From a checkpoint of a small mixture-of-experts model trained on Wikipedia.
Size: 18 layers, width 160, vocabulary 8192, 54.3M parameters.
Experts: 64 experts in each of 17 layers, 96 GeGLU neurons an expert, 4 picks a token.
Below are experts of layer 10 (counted from 0) of a mixture-of-experts language model. Rows are named router (the router's row for the expert), gate (a neuron's input weights, with its number), up (a neuron's input weights, with its number) and show model dimensions 0-159. Each number is 200 + 20 x the weight over its row's rms, rounded and kept within 0 to 999.
Before each expert's rows: "gets" lists some tokens that make up at least twice as much of what it gets as of all text. This comes from a sample of Wikipedia text that the model never trained on. Tokens count by the router's weight.

# expert 43
gets: " l", "l", " L", "n", "le", "p"
router,207,186,227,164,190,197,206,171,226,215,200,233,199,214,194,213,164,171,190,190,197,170,215,197,219,183,218,216,204,253,219,225,215,206,206,193,181,186,192,222,181,207,197,207,185,207,189,210,185,168,192,182,217,172,172,199,246,174,194,208,202,169,206,211,127,196,189,204,207,204,181,204,221,203,194,220,212,201,215,180,175,172,184,193,215,175,230,169,213,190,208,166,214,213,192,179,192,177,213,197,183,180,196,175,183,160,209,196,166,220,207,195,155,201,181,193,225,206,194,238,164,230,187,191,194,213,198,188,205,196,155,179,197,186,188,188,189,192,170,229,235,202,229,182,202,216,155,217,204,215,198,178,199,198,198,187,212,172,212,180
gate0,195,235,230,187,233,193,199,191,202,245,210,205,194,214,169,214,196,174,169,205,203,200,183,187,232,226,224,191,186,180,191,194,177,194,203,200,193,208,208,226,192,178,153,234,211,223,210,215,211,230,225,206,226,194,197,207,237,193,196,206,222,198,180,212,165,211,220,207,229,200,199,228,214,170,188,166,177,203,165,211,216,227,191,204,163,199,207,180,203,253,231,181,256,200,209,173,206,199,197,220,195,198,187,214,189,248,174,195,184,182,222,180,210,188,213,162,193,184,193,184,207,190,180,176,198,193,194,198,237,201,168,198,193,194,184,212,166,218,196,204,227,221,194,200,206,207,231,210,187,197,192,200,185,157,240,192,189,190,235,216
up0,208,207,191,208,162,178,154,229,209,196,183,197,177,194,193,206,220,194,208,175,181,174,203,192,151,181,191,200,193,166,204,184,215,191,211,183,171,170,204,183,244,234,236,191,225,223,184,220,188,172,184,225,150,194,183,227,175,138,168,179,215,192,204,216,215,203,211,191,201,198,196,191,199,220,212,216,181,192,210,193,200,210,198,181,192,202,216,180,211,181,188,221,214,208,175,243,193,185,178,195,197,209,234,231,185,186,244,183,214,206,171,182,214,223,182,222,185,192,185,217,224,222,197,217,180,195,208,208,189,226,208,180,214,202,211,196,202,199,170,194,178,165,185,199,194,180,179,204,241,191,237,225,219,234,208,216,192,219,214,220

# expert 45
gets: "\n\n", "\n", "==", "===", ".", " =="
router,198,199,238,219,196,166,208,171,188,177,198,183,184,207,188,210,230,183,199,178,193,157,198,191,184,161,221,227,232,211,188,215,215,224,225,200,193,182,194,241,210,208,236,202,205,182,210,230,151,198,215,197,212,173,200,181,219,206,188,181,208,191,224,220,198,190,213,202,182,161,192,200,185,194,235,184,217,168,210,210,226,178,194,205,203,179,220,201,226,206,181,194,172,194,221,163,185,194,207,227,191,193,178,194,146,183,178,217,191,188,203,210,193,188,192,198,211,171,242,227,189,230,201,195,179,212,194,173,208,189,200,198,173,225,191,191,170,210,184,225,213,210,202,185,187,190,174,196,183,232,207,148,225,192,214,212,255,175,228,188
gate0,185,222,195,209,185,135,172,191,196,201,209,191,215,181,180,229,212,206,186,202,217,183,202,207,218,222,240,214,229,192,213,203,206,237,219,199,228,198,249,208,198,192,195,202,187,205,222,219,209,186,181,210,211,183,188,250,226,221,200,188,182,217,213,180,193,187,207,165,207,169,184,219,183,190,200,218,199,201,207,187,222,211,192,167,197,200,207,180,219,174,197,193,200,180,178,169,220,192,235,195,222,201,239,196,214,209,187,213,215,180,225,218,211,201,168,246,203,210,197,222,218,132,206,153,189,227,203,187,218,213,222,202,217,224,206,224,169,224,218,221,183,175,203,187,185,188,195,202,211,205,212,200,197,232,188,194,205,204,151,164
up0,217,230,202,235,220,185,218,203,200,156,189,207,203,203,206,200,182,178,196,228,194,240,212,201,193,196,191,183,206,216,197,205,199,178,191,185,166,192,215,174,224,182,185,169,206,188,197,203,218,173,180,177,217,222,175,176,208,170,278,188,209,204,204,232,202,219,211,180,174,235,181,183,196,186,190,207,224,207,191,197,214,182,224,200,190,176,216,239,212,198,204,205,179,195,215,182,221,169,219,203,212,190,199,206,197,163,174,223,159,217,199,223,204,211,257,199,200,158,198,193,198,202,186,218,205,194,199,214,210,209,206,210,198,216,150,182,228,178,210,196,201,198,227,230,191,209,193,176,164,164,179,191,176,183,185,193,196,200,243,236

# expert 2
gets: ".", "\n\n", "\"", "s.", ").", ", and"
router,193,225,244,206,190,213,170,166,198,185,242,199,219,201,197,248,174,198,227,193,193,176,192,196,205,188,220,236,220,197,205,203,203,191,185,166,205,148,204,216,189,194,232,209,186,219,218,219,219,178,212,187,231,180,199,186,217,212,232,186,194,216,196,212,160,149,181,198,183,238,178,211,199,195,215,176,204,187,221,205,210,189,188,238,212,177,194,178,199,221,186,182,203,213,224,175,179,203,186,172,162,192,167,183,196,199,190,188,195,217,193,198,166,198,182,176,206,182,218,247,183,236,192,200,193,257,216,201,205,191,210,197,173,168,219,193,181,186,207,217,219,184,180,184,192,199,209,211,179,225,229,204,217,184,225,199,186,197,212,167
gate0,227,171,226,241,194,187,182,196,181,192,235,195,188,198,234,190,211,193,248,190,200,211,207,213,215,202,208,178,221,205,194,247,212,170,194,214,233,190,219,238,204,214,230,203,188,169,226,228,209,222,202,229,207,220,226,217,219,226,215,181,211,203,169,207,197,177,208,200,164,184,195,191,196,201,220,186,182,200,201,213,194,199,201,175,180,225,193,161,173,237,195,235,207,206,168,219,226,196,190,204,184,193,174,219,183,203,197,198,176,213,204,205,198,207,206,226,221,185,176,254,202,215,190,201,197,239,194,179,194,176,179,216,186,173,196,226,241,189,190,179,214,177,248,185,196,173,206,158,198,185,215,221,191,183,183,198,208,222,197,162
up0,185,171,213,238,212,206,191,188,177,200,223,188,191,214,213,241,221,206,229,207,213,246,184,218,210,189,186,152,218,168,195,240,188,215,188,221,232,197,213,242,247,202,206,209,198,170,230,199,222,189,214,231,221,231,199,204,257,208,220,191,218,208,189,228,183,155,205,181,174,203,189,196,203,208,214,195,208,202,195,205,189,189,208,239,197,224,198,202,172,198,200,232,188,188,214,205,212,211,198,209,157,203,219,204,177,196,192,194,192,232,209,180,206,204,216,209,217,200,169,225,176,209,191,185,222,228,206,170,194,190,188,204,213,183,179,185,215,194,154,197,184,211,231,190,187,173,217,196,195,168,204,219,199,191,167,205,185,209,183,146

# expert 29
gets: "o", "a", "i", "an", "ar", "as"
router,204,216,222,220,148,199,181,192,191,183,244,209,174,214,180,212,205,215,202,228,195,166,217,206,206,201,237,235,195,222,202,184,231,182,226,206,238,156,214,226,202,192,191,233,198,199,196,187,175,199,205,185,218,188,221,188,220,175,224,207,218,167,208,223,174,169,213,174,187,180,199,178,222,183,210,195,213,193,195,187,204,169,188,217,229,203,190,180,228,224,203,197,183,179,221,211,167,208,181,201,189,185,180,186,196,222,214,215,182,197,181,213,161,178,170,199,187,223,201,200,167,227,203,233,211,205,241,194,180,201,162,192,192,194,204,209,171,198,220,220,215,218,221,194,167,153,202,206,215,231,196,183,223,189,223,189,228,198,223,160
gate3,190,224,155,254,206,208,181,170,221,230,186,202,187,220,205,214,234,173,196,165,173,223,183,202,175,185,205,172,234,185,211,175,171,181,189,191,209,207,185,195,204,197,192,228,201,206,174,208,217,216,190,181,220,198,172,218,238,240,183,207,202,205,214,211,182,194,200,207,223,150,184,227,228,193,220,223,205,225,156,181,203,175,221,213,196,204,191,204,232,184,197,193,194,198,230,190,216,191,172,196,201,209,195,170,186,229,240,208,180,209,165,158,207,236,196,210,183,221,192,234,188,201,214,230,188,183,203,200,202,223,180,167,184,199,195,198,188,188,198,210,224,184,219,192,208,176,222,211,224,177,202,203,153,192,203,212,180,211,220,228
up3,168,206,187,250,184,172,185,173,236,217,223,169,183,215,203,193,236,205,184,199,184,205,214,166,200,209,192,169,226,189,213,184,205,179,184,182,199,186,190,210,172,212,199,196,220,194,229,192,219,205,221,180,201,215,184,203,201,201,221,220,213,179,164,251,202,204,189,165,226,177,169,212,205,189,179,193,196,193,207,212,245,141,195,182,205,222,223,241,211,191,190,182,185,175,198,194,183,188,174,174,198,218,190,182,232,222,215,211,220,170,174,210,201,206,181,204,183,201,208,230,207,240,195,202,170,194,210,201,228,216,176,200,199,212,203,200,208,184,191,205,172,165,199,185,164,191,250,184,206,194,224,234,196,175,204,230,212,217,221,198

# expert 9
gets: "1", "2", " ", "0", "3", ","
router,205,192,213,189,184,164,187,205,204,199,209,222,195,221,176,211,192,183,195,195,183,164,199,186,218,145,205,211,223,220,206,248,181,225,189,188,208,187,141,202,192,182,233,221,190,189,201,200,203,168,195,164,214,223,204,209,215,202,218,176,211,204,213,221,177,190,205,202,202,230,172,185,212,213,191,172,241,148,241,202,209,199,205,210,228,190,202,208,219,200,191,176,181,191,194,182,197,240,221,202,208,166,203,187,181,197,203,208,196,193,183,193,204,186,145,196,191,175,246,229,176,200,188,214,171,217,208,187,199,176,169,226,161,188,207,219,200,213,198,191,212,182,197,185,178,188,173,172,173,249,207,201,206,189,202,179,212,166,203,180
gate0,190,193,205,205,180,191,178,176,195,211,226,176,249,209,175,189,207,189,194,199,193,203,209,189,209,172,232,241,229,225,176,240,188,205,242,216,178,188,185,200,199,188,207,171,195,186,194,236,201,207,187,189,181,231,183,246,186,197,187,200,222,163,191,224,190,201,212,183,192,187,188,198,211,162,192,209,210,234,182,200,202,201,204,200,222,191,149,205,208,212,237,229,168,193,179,211,211,218,222,225,188,214,158,195,196,228,206,200,180,214,222,230,203,203,230,211,181,192,189,177,222,191,175,198,186,190,133,216,202,205,180,233,187,204,218,225,190,164,195,198,213,173,232,206,181,197,241,192,196,221,181,206,188,205,204,191,234,193,220,193
up0,205,202,217,199,204,211,180,174,202,190,193,190,201,206,191,168,189,206,197,214,210,201,191,173,215,168,225,236,222,217,164,204,175,241,197,186,195,229,186,231,190,183,175,222,205,187,189,217,221,161,151,232,181,192,202,205,149,202,221,227,199,174,195,200,186,182,206,193,207,205,217,231,219,174,184,205,176,188,193,211,208,193,158,193,211,205,196,221,203,221,200,222,173,215,181,209,196,192,242,237,165,203,195,192,194,218,190,172,200,231,189,221,194,219,233,192,162,198,186,197,219,206,169,188,164,199,211,206,226,230,222,205,176,235,202,234,162,168,196,167,202,175,220,209,196,218,189,158,224,204,215,220,201,205,226,219,205,182,208,223

# expert 27
gets: "\n\n", "\n", "==", "ors", " ==", "ations"
router,190,209,232,190,210,169,188,167,204,165,201,197,167,226,183,211,203,184,187,174,185,173,182,207,188,160,221,229,218,206,191,215,219,209,216,185,163,198,202,230,198,202,226,191,212,183,203,232,174,192,216,187,214,158,192,186,204,212,202,198,195,195,232,228,211,193,214,202,174,193,200,202,215,197,243,180,215,174,221,205,218,152,187,200,198,199,226,186,234,217,199,192,169,173,229,163,196,194,201,205,192,195,185,195,156,197,182,203,186,209,217,225,192,181,176,202,211,175,231,222,188,221,208,195,191,226,211,172,210,202,201,188,176,209,225,192,151,198,178,218,256,214,182,182,166,180,215,185,207,245,196,159,205,189,210,218,235,187,196,197
gate0,155,184,201,210,203,144,176,175,157,202,192,192,180,191,202,184,185,199,219,185,190,185,157,204,221,197,168,203,201,213,217,211,202,171,195,238,192,196,166,217,198,202,208,183,191,238,212,196,192,181,195,181,198,224,198,197,193,208,217,217,217,198,243,194,169,193,217,198,177,193,225,199,190,181,218,150,173,188,191,214,209,177,174,207,188,203,204,194,217,188,189,183,182,166,185,180,203,173,198,222,168,215,194,229,211,247,198,204,199,189,222,218,184,211,185,184,216,181,203,196,183,200,219,226,204,185,187,201,243,238,199,146,207,171,197,192,143,178,200,226,201,216,202,200,190,179,181,223,200,174,229,170,214,207,210,217,225,191,169,214
up0,231,172,210,176,219,170,207,202,194,212,187,178,202,202,199,213,197,188,209,155,155,190,202,222,214,190,187,200,194,173,195,190,208,219,178,207,203,199,205,192,188,182,212,211,205,215,234,192,171,210,194,172,159,208,195,215,216,217,209,227,200,218,199,179,207,182,201,206,227,202,198,203,221,197,199,175,201,221,194,179,211,179,205,222,215,249,178,187,246,158,198,206,186,197,197,195,199,165,198,238,207,218,221,235,182,221,160,203,243,185,203,200,159,161,171,179,222,221,239,179,203,196,224,179,163,187,243,196,239,203,192,186,223,180,181,234,191,162,202,202,203,210,187,221,185,205,222,216,183,215,211,196,200,191,232,168,180,181,198,218

# expert 42
gets: "i", "a", "am", "o", "m", "h"
router,220,205,233,195,178,218,188,203,212,182,224,188,187,219,198,214,181,188,224,206,165,181,223,211,233,196,216,222,199,229,207,223,204,222,170,195,239,185,159,246,193,237,200,200,209,164,206,199,203,170,204,200,210,180,194,226,229,145,209,198,195,188,225,197,204,176,162,207,172,182,191,189,214,216,212,214,220,185,234,169,224,179,186,172,212,201,214,174,245,207,171,196,185,201,229,218,203,216,177,214,181,172,186,226,193,189,186,186,206,203,185,189,196,206,194,216,186,163,228,215,193,238,184,203,174,212,201,201,187,164,179,207,204,183,225,164,200,203,205,210,200,178,177,209,188,191,164,212,156,203,231,202,229,185,217,194,222,184,186,191
gate1,193,218,187,178,220,177,194,163,199,203,191,167,219,207,220,182,207,224,204,205,161,204,180,190,184,205,196,199,200,191,188,203,182,228,180,216,211,162,211,216,183,184,182,207,198,203,202,181,204,199,185,192,243,211,210,216,231,186,199,207,201,190,172,193,218,172,174,218,216,164,215,177,190,173,216,172,208,196,207,189,196,170,122,200,218,188,189,217,167,165,178,198,241,184,210,196,175,205,157,195,201,221,219,185,229,220,186,187,215,209,179,189,206,198,224,231,232,201,186,223,204,194,238,239,206,210,221,218,235,174,155,203,184,219,188,192,176,199,203,243,233,213,199,192,213,216,176,211,189,202,221,188,178,181,200,204,213,167,213,198
up1,209,201,192,198,209,215,209,188,195,236,224,213,172,203,168,216,181,164,235,193,208,168,209,174,212,215,165,200,205,220,209,224,223,184,220,198,211,233,194,196,196,194,189,180,171,191,196,176,222,214,214,205,171,168,234,206,178,189,172,165,201,220,194,150,199,193,188,206,195,208,196,161,227,182,207,206,214,188,158,193,178,239,233,223,169,210,213,198,217,195,220,208,170,185,202,203,191,207,214,215,210,188,220,198,215,199,198,160,184,182,234,200,206,202,222,180,218,202,197,192,205,151,216,210,235,234,192,208,219,230,241,200,215,201,210,180,217,225,204,184,196,201,205,225,190,189,161,202,193,195,191,222,241,168,203,229,191,242,207,166

# expert 39
gets: "\n", "\n\n", "| ", "- ", "|---|---|---|---", "="
router,214,193,234,181,205,160,195,166,204,192,235,197,196,198,216,208,194,212,228,189,217,195,197,232,219,170,239,241,214,223,205,209,222,188,181,182,204,160,153,211,208,191,200,220,182,213,213,200,173,163,191,182,209,191,209,230,238,194,214,216,230,212,199,209,185,198,187,205,179,224,190,210,209,198,216,187,199,182,195,199,183,163,197,185,202,182,192,197,222,195,219,200,193,202,243,188,194,203,202,236,175,180,161,196,172,196,185,186,198,226,211,200,205,189,198,192,231,184,208,197,210,249,180,208,194,214,224,171,198,183,190,239,186,210,219,193,173,206,226,189,225,198,179,189,179,194,180,192,184,219,188,158,211,139,234,168,211,190,234,170
gate0,202,170,183,194,210,184,206,188,228,211,182,193,209,176,216,219,202,211,170,189,198,206,208,201,213,184,206,187,188,213,206,211,229,207,213,227,174,197,202,200,189,191,214,175,234,173,172,224,220,194,159,193,178,181,194,218,211,241,223,247,206,201,188,205,209,154,183,185,223,194,234,174,199,136,200,227,211,182,183,208,202,160,200,169,228,193,227,242,184,206,194,224,238,210,228,181,186,227,197,192,200,210,192,218,188,238,208,221,242,199,157,213,178,197,200,202,201,230,198,218,208,207,219,199,182,198,196,212,226,228,196,214,200,205,172,204,210,200,209,220,214,215,177,233,203,207,238,204,214,189,192,201,193,207,247,193,159,203,170,194
up0,205,158,192,196,195,179,199,210,245,176,178,215,206,168,216,196,189,220,169,181,224,199,203,182,181,176,190,224,198,206,198,196,208,209,208,214,169,205,201,196,167,196,225,172,248,163,189,242,210,187,184,195,202,170,201,231,226,239,224,218,201,210,217,205,218,158,178,202,229,171,221,189,213,155,206,223,227,183,187,223,207,169,200,197,203,191,212,231,201,205,166,219,216,224,221,196,168,213,192,211,206,200,182,217,186,229,188,184,232,167,179,230,178,200,172,183,208,202,200,216,194,208,222,172,192,206,195,235,238,197,196,223,185,204,170,205,218,197,205,214,211,220,188,207,194,201,217,196,208,188,197,182,189,207,249,184,155,196,173,189

# expert 35
gets: "1", "2", "0", "6", "4", "3"
router,203,202,204,203,178,171,221,195,182,193,214,225,197,194,193,200,206,206,197,176,173,164,184,226,204,186,207,219,212,227,209,230,171,195,206,155,207,196,167,242,193,187,223,240,211,193,187,197,172,177,185,163,206,184,201,204,230,186,206,162,228,208,237,196,161,145,206,182,202,189,184,192,211,204,213,157,185,154,246,226,192,206,189,204,222,211,196,187,202,215,160,188,200,196,212,200,213,233,202,186,187,168,169,215,212,217,193,203,207,226,228,181,173,206,192,193,185,187,221,221,178,215,193,234,199,189,226,193,214,196,157,221,196,210,216,214,207,219,210,187,206,195,204,192,172,183,174,201,181,253,211,175,198,189,206,186,217,176,186,182
gate1,188,207,200,203,189,209,223,199,249,188,222,197,215,201,229,212,239,181,216,203,225,197,213,221,223,198,245,205,201,200,208,220,205,192,184,209,174,183,210,226,179,209,215,208,211,186,184,222,159,195,184,153,173,194,189,174,199,197,187,213,191,211,218,224,207,207,206,221,218,183,177,177,161,180,175,195,196,241,209,210,223,221,153,191,214,205,264,180,217,197,160,190,222,225,172,212,183,194,225,223,179,185,191,225,198,207,215,196,176,229,185,180,218,208,220,178,182,217,205,180,209,181,210,216,188,182,183,180,189,181,210,221,179,222,202,216,226,156,213,185,229,191,200,199,188,190,206,240,193,222,197,179,196,193,182,164,209,209,204,153
up1,192,165,193,187,185,230,199,191,247,219,226,190,202,224,213,201,226,195,200,156,204,194,207,201,200,211,211,213,195,223,195,231,182,195,192,169,183,197,219,221,200,216,200,213,192,170,178,213,161,202,182,180,246,213,188,198,176,189,193,180,210,199,208,213,170,228,180,228,231,234,171,210,164,209,194,196,206,218,202,250,202,206,185,180,215,199,235,210,206,197,185,174,222,219,154,191,244,207,217,212,200,191,221,212,185,201,197,188,168,215,189,201,202,177,209,202,210,228,206,181,230,178,234,193,179,174,208,185,192,189,208,169,171,217,218,233,224,194,223,175,227,180,187,195,202,196,212,231,201,225,191,178,185,182,198,140,193,172,191,177

# expert 59
gets: "0", "3", "2", "4", "6", "7"
router,206,194,197,195,146,193,185,178,183,199,223,189,185,204,176,217,204,205,219,207,195,192,184,205,216,198,216,209,212,215,191,226,227,179,212,196,201,178,180,210,186,205,210,226,164,208,185,201,177,179,195,170,241,181,204,205,210,184,233,174,220,195,200,226,184,168,170,169,202,204,189,194,182,173,208,192,189,168,216,200,227,189,190,233,209,203,185,179,235,216,176,166,172,209,197,209,203,209,219,186,210,124,195,197,202,181,232,218,207,197,214,196,161,193,186,185,192,180,223,208,162,213,200,208,214,198,220,199,216,197,158,210,199,187,225,228,198,237,212,179,222,207,202,199,204,155,153,167,175,239,217,161,202,200,192,204,195,189,229,186
gate1,210,181,198,209,208,221,197,203,207,200,195,195,205,184,227,165,214,186,170,198,207,169,187,195,186,213,189,221,212,200,181,223,137,213,177,210,221,211,171,158,211,191,204,233,193,203,171,226,223,205,190,178,215,185,217,174,176,226,214,186,228,186,228,197,192,168,222,210,187,188,157,215,180,209,201,202,156,191,232,215,203,198,197,224,223,193,205,200,186,195,191,208,188,172,176,195,172,175,214,208,194,181,179,192,175,184,200,196,214,206,176,176,157,215,211,182,196,233,251,193,202,214,182,216,198,186,223,218,218,186,184,202,212,221,236,208,182,214,196,179,214,223,238,214,212,172,191,204,208,128,236,207,212,210,209,188,203,172,177,196
up1,250,202,236,229,204,197,187,209,215,182,189,233,201,225,170,210,206,178,212,202,210,206,165,197,207,196,213,193,217,198,203,215,218,181,203,227,225,195,192,227,211,154,208,220,194,203,191,182,202,186,201,221,185,238,244,204,185,191,199,204,181,189,176,230,209,220,244,196,219,202,186,168,205,196,171,194,187,203,191,192,230,179,160,201,188,202,220,158,188,183,228,232,156,191,187,220,183,181,219,191,222,204,209,211,209,177,218,239,216,217,187,184,168,197,211,199,193,188,188,180,204,147,196,179,236,171,152,193,207,205,210,177,204,220,244,221,182,222,237,190,196,181,198,211,188,194,174,196,202,213,201,172,204,170,192,183,186,184,197,200

# expert 47
gets: "=", " =", "\n\n", " | ", "==", " |"
router,212,175,210,203,185,191,156,164,182,180,229,239,210,204,184,235,164,203,191,198,205,190,196,237,223,172,207,211,225,218,209,203,210,201,226,182,223,162,172,208,213,199,226,211,203,207,196,197,201,185,223,189,200,189,181,222,224,179,212,169,217,184,229,233,188,172,211,193,177,205,183,190,201,183,205,193,195,177,256,206,192,198,196,202,208,218,197,202,224,204,199,205,206,183,199,185,185,214,189,248,185,197,187,197,197,205,191,226,220,225,208,167,164,202,192,171,227,197,222,191,178,225,204,216,176,245,232,174,184,184,185,199,164,197,180,197,192,214,201,180,252,181,217,195,199,199,169,210,198,244,213,180,241,164,216,211,222,190,202,168
gate0,184,207,212,207,202,201,217,204,172,185,198,194,183,187,194,211,186,214,215,187,212,203,183,187,210,174,208,188,217,194,206,185,200,212,206,165,232,196,197,198,200,200,196,206,218,221,216,197,186,216,193,186,189,193,248,175,181,231,196,200,198,207,194,163,182,245,181,208,177,208,171,221,170,186,201,202,230,212,192,204,215,202,181,197,201,208,188,222,206,187,199,189,179,193,191,229,207,226,182,211,184,207,170,245,182,163,214,194,182,169,155,153,166,211,172,190,227,180,176,179,182,163,190,183,225,224,205,197,228,213,183,183,162,197,239,204,194,194,225,191,230,167,176,236,222,200,210,231,208,267,218,189,182,193,222,227,209,240,202,202
up0,189,222,210,172,200,176,206,190,219,221,190,250,179,217,185,180,232,201,210,197,222,206,170,212,172,180,202,163,206,197,194,182,159,161,205,155,222,194,221,221,194,216,208,224,184,212,218,177,172,172,193,195,193,193,227,179,171,223,206,185,216,196,209,210,196,254,231,209,187,238,180,185,204,177,227,221,222,155,182,225,238,226,179,184,231,196,215,173,195,207,169,224,173,161,202,203,209,183,229,213,201,188,175,186,197,201,216,195,177,218,185,210,203,195,214,232,183,192,197,190,180,191,182,199,196,231,208,214,212,226,186,180,168,194,182,220,199,196,209,187,198,180,171,215,224,220,178,189,193,206,186,225,181,217,177,230,195,223,204,190

# expert 46
gets: "um", "il", "qu", "im", "em", "o"
router,193,204,208,194,213,183,201,176,200,197,212,199,155,191,202,205,190,188,201,199,175,167,227,205,203,173,224,247,196,214,212,252,186,212,201,166,229,188,196,209,203,207,192,202,170,215,206,189,203,205,209,205,200,166,155,176,212,168,196,213,203,204,222,180,187,163,213,190,189,202,210,186,232,210,230,174,215,194,215,180,173,196,170,218,248,186,222,168,204,204,183,183,168,201,224,196,233,213,188,180,173,189,163,175,180,169,205,203,209,194,200,190,167,193,178,208,222,184,233,219,195,248,205,245,170,216,209,180,175,220,176,193,148,194,213,192,171,170,211,189,201,188,174,206,221,195,202,225,182,214,219,165,193,188,197,192,208,202,196,201
gate3,196,207,214,191,215,182,202,195,240,187,188,179,176,199,188,222,264,153,163,171,199,171,218,178,232,176,186,234,186,233,182,231,176,215,205,167,235,170,208,216,190,221,178,204,197,206,207,204,204,222,226,200,218,159,199,185,217,183,164,200,206,201,209,227,214,202,222,221,224,211,165,200,201,184,194,194,212,213,234,178,207,200,135,190,186,211,214,217,210,166,198,183,196,212,184,177,215,182,191,211,196,182,158,208,199,213,192,213,199,204,172,196,193,194,188,171,201,224,218,180,195,201,196,217,205,200,224,175,240,204,197,227,209,178,192,207,192,194,181,187,170,243,196,207,215,211,185,234,186,221,190,217,225,183,201,185,205,198,196,226
up3,184,211,190,206,222,202,202,208,210,170,203,194,185,214,183,239,202,176,205,168,201,188,220,205,229,194,202,199,185,200,193,223,198,199,220,212,214,189,214,196,202,197,174,216,199,201,150,208,207,235,196,222,226,159,217,169,209,197,182,208,213,218,207,200,164,176,215,241,258,212,135,208,213,213,157,155,198,197,211,172,195,178,161,178,189,205,189,224,200,196,181,192,185,178,206,189,229,205,196,174,208,189,194,210,236,214,185,216,212,187,177,190,186,206,185,214,233,230,210,206,166,219,216,211,145,209,173,167,209,190,181,213,212,193,203,192,217,206,164,198,174,222,211,184,195,202,184,206,209,237,198,184,221,183,186,216,166,219,189,199

# expert 4
gets: "e", "u", "o", "a", "es", "un"
router,228,180,231,174,187,177,208,201,217,209,227,204,199,229,193,209,195,197,207,175,166,205,201,178,219,185,247,226,208,222,197,203,245,200,198,163,221,146,192,228,210,202,248,200,179,201,199,205,208,200,213,188,206,183,191,182,248,165,194,218,185,187,209,219,184,168,207,194,215,217,215,197,243,149,177,167,214,175,199,195,190,177,170,215,223,172,249,180,213,213,199,215,157,193,216,199,188,235,175,197,191,176,181,231,200,209,196,209,182,212,186,209,178,219,183,194,195,168,234,217,190,237,226,198,189,217,201,199,185,191,178,196,196,186,184,198,214,207,219,194,195,211,229,219,192,194,196,192,195,213,200,173,210,176,203,210,175,170,204,198
gate3,222,182,223,176,175,169,216,199,216,228,183,192,194,176,199,172,243,188,163,196,193,196,224,190,211,225,177,209,195,213,193,226,177,205,207,194,167,203,214,188,216,231,205,216,174,193,219,177,247,225,200,232,199,203,195,217,216,210,186,221,201,185,198,184,194,239,184,190,217,195,182,235,199,189,194,180,230,164,197,200,197,199,193,179,198,140,234,205,186,207,198,197,216,193,192,169,190,217,199,209,216,189,176,231,182,194,187,183,185,209,204,215,165,215,177,195,190,192,210,173,180,216,222,156,188,218,241,180,190,196,158,209,192,199,203,206,164,201,212,211,203,175,205,203,235,214,205,206,157,203,167,172,213,222,225,152,195,184,230,190
up3,182,217,176,216,206,199,209,207,193,192,195,185,172,199,212,234,166,192,161,186,226,214,230,213,210,192,195,211,174,182,227,196,198,168,238,197,190,205,184,213,182,227,225,192,226,206,203,187,208,184,228,237,202,221,181,154,225,197,213,196,155,239,147,157,194,183,228,219,178,194,200,164,171,228,223,249,187,202,167,211,199,186,188,168,222,188,212,192,192,216,167,206,194,226,210,206,185,191,189,211,215,235,207,193,192,177,250,213,206,204,212,198,174,229,198,200,233,215,170,245,178,187,205,201,212,229,195,220,212,203,220,204,189,206,211,187,205,209,202,193,193,181,199,204,206,190,207,227,214,203,214,185,188,223,226,206,223,225,205,194

# expert 63
gets: " H", " B", "b", " C", " S", " T"
router,208,196,230,216,207,204,223,167,218,198,238,214,204,199,220,209,186,191,234,188,160,164,188,187,210,142,199,204,212,241,206,231,223,188,221,198,211,168,183,225,206,221,216,198,185,194,161,195,187,179,199,209,209,144,210,199,230,191,191,204,189,201,224,201,164,190,185,196,182,218,191,217,224,191,186,186,191,203,211,188,193,194,152,207,216,199,219,193,184,198,221,189,192,188,223,179,179,199,206,190,217,150,168,190,209,213,209,224,192,184,199,197,182,184,184,184,197,203,215,226,178,215,203,221,184,208,210,182,187,190,144,201,171,180,195,220,205,242,186,181,235,203,226,203,172,207,152,207,176,225,200,183,224,183,179,201,221,208,234,185
gate0,184,198,199,204,196,176,178,173,183,203,208,198,225,206,199,203,217,208,266,197,237,224,225,185,242,196,195,210,196,199,197,208,157,208,192,203,189,199,161,182,211,186,188,177,174,195,229,207,185,191,211,188,160,220,209,194,168,248,202,231,168,210,190,201,176,216,210,224,156,219,207,160,182,229,211,236,205,199,182,218,191,217,218,205,221,210,241,234,202,214,212,217,213,233,222,198,198,191,184,184,201,211,195,223,190,181,204,215,169,168,177,206,212,230,196,152,181,198,187,189,204,177,200,192,234,207,209,236,198,225,205,184,193,194,190,193,203,181,224,200,199,207,185,187,196,222,241,179,234,186,227,180,200,206,180,197,210,173,172,186
up0,209,213,205,215,168,170,213,201,218,182,189,219,209,231,233,203,189,202,201,215,201,230,196,210,205,185,213,185,206,180,221,216,192,211,184,195,184,204,176,175,193,183,198,207,205,189,197,226,205,203,188,220,183,192,136,220,186,219,207,207,220,186,192,181,177,199,208,205,201,218,232,213,174,209,207,206,226,160,269,205,215,215,171,202,241,238,206,178,190,224,223,197,188,213,191,177,188,225,221,217,212,221,195,178,174,214,223,208,178,193,161,223,210,175,215,216,198,201,188,173,164,199,164,197,188,196,200,221,158,204,224,196,179,171,202,214,215,207,183,230,195,154,223,229,187,195,221,225,158,232,216,228,163,203,200,209,190,207,217,187